config.toml
num_hidden_layers = 12
d_shared_expert = 0
num_attention_heads = 5
head_dim = 32
norm_place = "pre"
init_std_o = 0.00861
warmup_steps = 228
doc_mask = true
max_steps = 4175
Below are experts of layer 7 (counted from 0) of a mixture-of-experts language model. Rows are named router (the router's row for the expert), up (a neuron's input weights, with its number) and show model dimensions 0-79. Each number is 128 + 32 x the weight over its row's rms, rounded and kept within 0 to 255. Numbers have three digits each.
After each expert's rows: "gets" lists some tokens that make up at least twice as much of what it gets as of all text; "mostly gets" lists some tokens that are sent to it at least half of the time. This comes from a sample of Wikipedia text that the model never trained on. Tokens count by the router's weight.

# expert 32
router:103174065143133143109140143136127145125143122106149116091187125109101102110051126172161105199074133107125125175071118141163115154133159139096146209154163090188219151143137155149119104193138096194116154147065064069120089106153097079127140123
up0:139091144137100163143101036126128094150123138120203162142145061084186173140116110116124082166154120124154121129099121137141182107092193128119121143106171154160123086125144150154105200121128139104125128109118138136134185172147130123106155145
up1:106171183079050170095094153036142147156134046102171147140138097132139173121122108136163097176095136149124171115176062116136110101121081128071150153101132133116140131115101122196110129132143125121105064122092118140136144137142166112171142081
up2:130084166173093121074135125180072068128145154092100118152157081075171077095109164176110193118126143131107115159111085140163120147084194111114093144112081167087129142132106099126152097136147110071061096136123188103156178185114113099113048134
up3:155127103098156119140110094104084026140095108130158146071129099160167133141125136089176194074118142099104178115131166092153130158148186135129108117127187144120133112118078126119151139211109154147099137121182126123162120094118161148144096124
up4:172160175131183127108071157122110094150113170122152148157099086100086125157128118123192176133107138133153043112167126113169193101069055140100151147147133114140160089118097178070081092216142097124093162119113095083137156131109158083166144092
up5:167192105084038100138121133148136126108060132126179151115116121122144134181121127115145060136096103176154136142139102088134162075042098101150123097115170114190118068109148078188156108173111136116113076123111183116170123138150099139141078103
up6:109169110107104192148133084059063103150114119097132097157099154078182158115111095117134163113182083164139083080120124149126133131097157140092128138082154155115141103106146132143152149185106145146162144084085124094094157176121142127147207107
up7:150131120104159133125088160104123089159153140061136136130093118130129150155114125162088124139134113127120075140096085186152158121073144153096114115184155140126176147120112148178073128148152124131141099170155129099155167085095138148167108070
gets: ".", ":", "us", "0", "9", "is"
mostly gets: " Genus", " Authority", " Mount", " ISBN", " Species", "ius"

# expert 31
router:107135107169134085086138151097176146144139145124149130136108160150097147076093107136147169158082146118129108117092125121192151144177115124149134107146120176082192186180135069059159131158060114147199140160115106147073146138118161084076117160
up0:132114026148127127122185133146108111208156094124197147073118107130164118146198163095139133115177104163074078127125127104108120149122125106079151090164144133139156145096100104077154161116120061066110132087091159152110162165103171095095121107
up1:111177132140105129119156137170115089204094105128237086181134118090155119107170106089129102163126073107127125121153118122134143146138060078204177082106149069137108172104143133129129112138089146164087120126142141157085120184131157102097123093
up2:161127165139104162119159140107124183115106136224153119066180107043127121109149107105104063076152094179188125106132126184092098142041110096080127125139153095121107090069121166186155155128149150140133080114148073106113130111129070088113148109
up3:134177140115114080117110154164107062011114094089127092080117123098138110100145151108120120153149133079128114063156066151119120123130129102180114150098129143098086155119155150121129190155147115072086085094120123120161155148053127111110064144
up4:133181154162154145079159127118136158164143095166206131115166124069138170064146096089156107165087078150174134106144129127133136104127078084195161082101184084135094169151082135116161128118119118149085130137156184153131129155126144065148098081
up5:164118105100098153119119119094160136208108116144144177104124084128119063085133118057075076123141091172082109128118109142140124164142197150168125164122123118183081075130145130158096136181080168192124094104147092099215133107083132098109126170
up6:114154114132176150117147106094107077162076082097146171112171120078116167106186126136183167066097072112115114152128127056139114112100176094153156139115135109126126124185104113095185153104074141119097110135099143167104142182067147078194150120
up7:130098174110171112081221080140127106217092101104121142082160125143148189087134156141177140065148124141114070141155101092148141113074123128120210144132120087105148123131095093116138160155112103079108148129118166146125158160157134096117125132
gets: "0", "9", "1", "8", "5", "3"
mostly gets: "′", " Yes", " ago", " Died", " Coordinates", " yet"

# expert 14
router:148175094057077120175163155199112123124083103127082140144094107175127156121097071148081149173144127162094098141203104078110109126133108162092084111127094132132116103072137160090175177131164119186094125170167125109107151128184078163095160136
up0:125073087118064084152170103110109120126084122139162159144096148088146196091150159151148136087089065099154139105150115122164112143164093064127089115046128108141169164145103120174081082098126125150113111117140136119128115114115086119090091090
up1:136108142130076080143112158125133111115114099124145144104136086132068154051160170103157134123179059128104106104127097111130178117097116042184132142074108080106159131082123123111133125144123146165149119084168157151211148084080117139162084083
up2:179114162123108144083159144111129159155110109168169142059107098147140145152157113151161118068142117070134207139117095114151141160117176078086144096089177142112099073036112139108135140190071123076119118122087131090140168120168099127134135145
up3:136124101093131155165076150104080160144089175162138134101195120128118126153172149093108072127120123139139136145107102153145134203160112055141141167169133120088125086135085096152131115134104161101119135100168212105198173143138115109114077128
up4:141143120159141153127190132089133121123103099143121185132134153144109107106157181145227234159113123088164124193176116135091089121105140103142179088114136162096119183107100158146150113122045091157107125100179135158144108196139163120105107120
up5:139076113151094162177081106131135128109085100137217154125111063102158143152105108101094094090112117141185055068051118119113101186132101113122139091168165130145130109116114126132106068123195139097110159102146090158140132102090102067097137145
up6:091116151134105154110144126108131168133097118200096129162112151125123115126172145093110157115121133124164075132148117030163128169054090165096111106077134105119100064128099102186118112140105106104065123101120165144129130169180147069113110147
up7:143090170138085146089124083108176144128076128136109112187159071112107131129122127142184145122113089104149095101133089090056137113097099096099086081060123086141081087149089168161148128088157143160097085146090148086150118092129094120070076157
gets: "\"", " he", "s", ")", " it", " He"
mostly gets: " it", " she", " him", " they", " he", " They"

# expert 12
router:116057107150107124158129075114131135119130121109125180086183119121124093133123201067080118137150147143121144189152151134193108121121147123172135117143096199206117145144141121133072149126160119106112154120129174174071136155107147126173139132
up0:169125174113098118156063067174143154183137160153211161174166133098123118122146199102163152129090126142125113135112093103128144164169112131128129140204204142129133155135201101134159166131136127055125094120129151166143095129112153126102143102
up1:135117143118090106135166084177168161104104090136170134117115123139099109084150137112147100176128170163196106119157123068087151116087117130145114070073139127107102116122097076190101179092109104129117145136114143157109167154096163113089132146
up2:135137094137122160110132103049139154168105119175191172119143062090136137131108095093133103084101092110110182106106165135101163149110118082121193106148151124118062150137110083137154089118157122133115110188121111148156161108081133094128108066
up3:181101104120133094151073102104107178183107118160147193152103075124113087126147123115097140172086143101085166112152116153146119123093101122098102157161146094130190146154157120197108112122112176121154064157054083135095157157129182102124118137
up4:168109144136127171097149129072125120176135112170133127161135127086221085144184095118132139101132090079094169138107086190119106109123138101123196171141135096097091196143100169105179200124120207104096116114181133067116129166073106156127116168
up5:122085128130171147153200091095072133130135133165140126116167148102104189079174096133150083131158104123144184102159167179121121148148107083139083163155139106087140195154071128083152138146120122097136128133123159137126132152176105039099106107
up6:137162128133096101138163171170139104088108097117143122215111093136111124124139156142124123143136080179164114114081069121110116144075105131118096139098127120157070109125098102063179084121083090092120127067103113099136154061156128102120143125
up7:135152124191166103124145155171164089151091117160117126079111121160186113123150096108126088144086119069133181108114119156145095140141156112170180209154164117123141135130099171112105106190146119128138124096104154125144186112086153109137113087
gets: "s", "es", "e", "or", "ers", " years"
mostly gets: "ors", " issues", "ants", "ies", "ties", "ities"

# expert 17
router:156086118166160115141105116156108146103189169112122139137125147156102132136131100133098144147154175152159117100193092107079173157125125144181071140117107144060052106112121103145117106111177096139171124121154137138129127114132148101089136116
up0:130177158133084134101161104108114102119101051104142117166170123109109117056125199161135190140090077128149156139164098075135166100089108122142132105163195106156073131105138044137151113172137178154137151095090149057074183078161162119120133086
up1:135155188076127183123183163139129116138125108166177121175155138180138163105170060153134108089108117131091127100123129150220121187133145056116103147127143135091103064140150099122155059149103087111115106082131131132145147132117144099089179086
up2:105157171110107162150139155083117069156099174146134129164152068151136089141122189080118133143085079154102183160110045177095136144123126084127121145160136049113097079142113160146094122107186174131042157165107178142147166138145187143073118155
up3:154128137102117219090191067112105152123148158112182132094116101096128114111171128118112135058131092119141132189166161112124109131149083134129140090152162099115135092148097158176174088151134120112149069162106145080121136145168176120116101084
up4:141134131173144075145195105163135088204124134139134190144091152130082088160185062140127108158116179127140184136157035091097165093102205123075109157156138098096187096108124121118152134138108120063154062103163145156133153133108159104102129116
up5:113123141110114163177124162135094126106094144132134212075114083131138123140157109152113139114114112080155143093113094091105180122119080123141104185096142127120191124139127182160110156209159187150097102126140145136173138116190159106055166114
up6:185127114184149101161181095127158164117157097121158184091100136096121126111111134116120157133128174103127220178166091054136167113152154138152169140227151118103130116069162114102162202136157105068113084166143114128098167158110156069143073112
up7:083129165124110147173083094078210152145141106090163161044152116135132124143107092120064124165134162146179148116133079148080124130099115090112082141126138123082108143117052123116105173146125185069110055155145083189149135117124108102096126090
gets: "2", "li", "ri", "vi", "cu", "min"
mostly gets: "vi", "avi", "conf", "uc", "cu", " Ven"

# expert 27
router:159061104137128110159129117142136119061118130160153152149128155143130089133133152103176083065066093173119143174112157172131085089145145119112132107092063076113145120129123098131114076117089106134111103111157149138176091127042075159149120154
up0:184156077125101069158176138146074105106128119158156123131126122134179103085228159180137115073123081115149165081156106081129112155183114130118093127176169111163126073114107088113181125172140088122180106153120119121132151076064103079131156116
up1:136156165074111115115082129081178081119140130136122121075136120127186059116065106054074116082094115131133145164117119107096143119135152120106122128151148110149140074151118140152133159173123118064114129085152068167131146121109189077161121104
up2:174140185126067130087127151163156150093075096103107143144163127133077152114107148138143122080118127125151099091083119142095097111164133107128132094117172108169125133131062140108159118115162148168176085087109159107151124120141165151024131142
up3:072137134126102140131087113127142118151122096148132190072154104121137116081158078069061136083139175141095171104088076122088197134149109190129099117150110112177120186114063104117136177079095150124124141170085120146148130111132157139081151099
up4:171126097205118111115147141117184095152118093170216113144151110081070108095166097124092100110087143129143119108137181140086111131096159143083154116119125114128098134092148063111096138115103094099116134222124093125130144127136123075125124080
up5:150109098193065146179129151074127122103150148072101093149133148127136071170155110067168138160121186137102065091137128135151140149158175120185148056130177167076174157118080147172129130128073111118114105094122123136188113096067177152121089095
up6:132140112150132071130153079124061148152121075231149123064115135116130116179111098077130146123165130086102158107172114122093200161115120183111094146118158137129190127065178114147105111169103111107079064100104092161105165152116119077137146138
up7:098165096057126112144118092157144118137091181135137118119134112150187125122078109069127122149134115171163145140123108054126157083107109104197152068133096105110190170160159060155125153092167164090174139124137111151134123088177181129067142126
gets: "f", "el", "p", "ar", "ir", "il"
mostly gets: "f", "Al", "col", "For", "p", "af"

# expert 16
router:179109107139172127164151089191070094075107136081180116109057148144101079109133143117089148104185138108168096142178128158106083117144096132104151150161107149109156134097078124127182132119125165086126103153095151109110207143139128136117147073
up0:119094136147112111112078105109067095138103128092128138107131109081178100147075169109103072141086152150122121089115152126087114123068150128122120066065112185148176139076055131137145115157154136167101119064147116134164168147074135127133055101
up1:124069128108113156136162095097147117109124089108099114107107162066127137115057158150125121081113136141198130096171143120155151146091150206099126138118187158094127171063131158161123153118140108137122082129167128162075111127169164099107108123
up2:108184140134131088105190186169116076166128044080145111131125086109143176143130155084113102170072136141153163134086138105155122108163129152049148080110155133144099126069107174105117127157206170154110141107129150188146188085133161126149050193
up3:092108161078133104200127155132142084108118133131097161122127082096115129164097139143150142114109138075129090143131181115082133203150174179165109111074189065129113127049134132139142143166162197161124122118114110172119170138155177135094089154
up4:180109083139128221107169120145083140075149138103137163128106086101120081114140097097140094111169119039135149142113100107147133106167172093137153152059159133119172084068108143140112144206129124120135094160101107143142154186119175107174142133
up5:153174108095103123170165131177133113116129089101116121145111092136096158116120131167172141100126118117119103071143126131112127095141138064158148138181144145099123185080085079090199095105112097121143155097180173146184230108113138149095058111
up6:167190183145067125076130104151136103167123125142095109124113094148106128106162134163145154130102118136100122158113082106090073172127160131138190111160130038116177102197158115070130115162113059128146132114169121143186110147110116091109084126
up7:134195172099099088049111103134080145162106130135154102127153102132124139086116103119124039118113135089215139170188101128208170118100139062108165113107128133066127117118079096100124144192129132141100112138120136120094099117087120086083115137
gets: " ", "1", " St", " And", " I", "°"
mostly gets: " And", " Since", " App", " Ab", " Even", "St"

# expert 29
router:144104113161169064112121145156065136128115134102119120125112147105155125102146141140088119120156122178169121148174070100086149154131077107100112182089139168095115081160100164111183190106180119150173121126114141110159103152142060149112161105
up11:179090075123148144086082064110158074154068136082123172090179110162131118178153122098139112204129154104113145125141106150140156089149097163129159177146136108128087142119135127146146167112182220136138114151155121108135106147114182104149149130
up12:161160134183096103116096113140204042119146065095154171110112097164081102124150160072110141156122154112151103077107142103108125105122185147103146172114136140168142131145101140119133117144101133099072110128083119176061073148130164095124139143
up13:184155109136114158153121096059164094168145097107156118127116094155135120043117113106154120142100149122076164128167089129075125192167093109154117166167097150119105188110109121129147161100130189157099088161116155145128124101065135107089137093
up14:123124139115148130120144116112108088143125144064142089153138189068153145117167154096131150143112150093157154121179170092096127116137158160137093140115096150093121148076098105093107137223210185169171085077105109131148128107076120122190116090
up15:077106188129110168159119126096126131137081109208162093183098091155053142077079099180144171139135084160137199159144105090184105107093152167149118134121127129135238106162142105092096118107126131108188153120152104128125173128129121171078127058
up16:164171161103127096082134112098150081178083135162137144106183130142089088161078104088134096145153136104177183140148081110143101089143157115136147172133144125166191082089134140112174181144154133094153163146097162101151185137196185083102124088
up17:161143130084125109167127141151089168093080108155138110104165104142126171135127148171130156118176142120169112110154078106108108090130118089161088148140131102064114139134126155137152163135159137118071108161095082138185173176088125100108150125
up18:117136189124111121147128163100106135125141114107180118148106113108106194068194086142151181168216094129175102111116054120102132073146184108136087088078136115152129105169105135106090136155187102178106127168109143142150078131090156098144111138
gets: " E", " Re", " Me", " Pa", " Ma", " De"
mostly gets: " Me", " Pa", " Ma", " dis", " E", " Ne"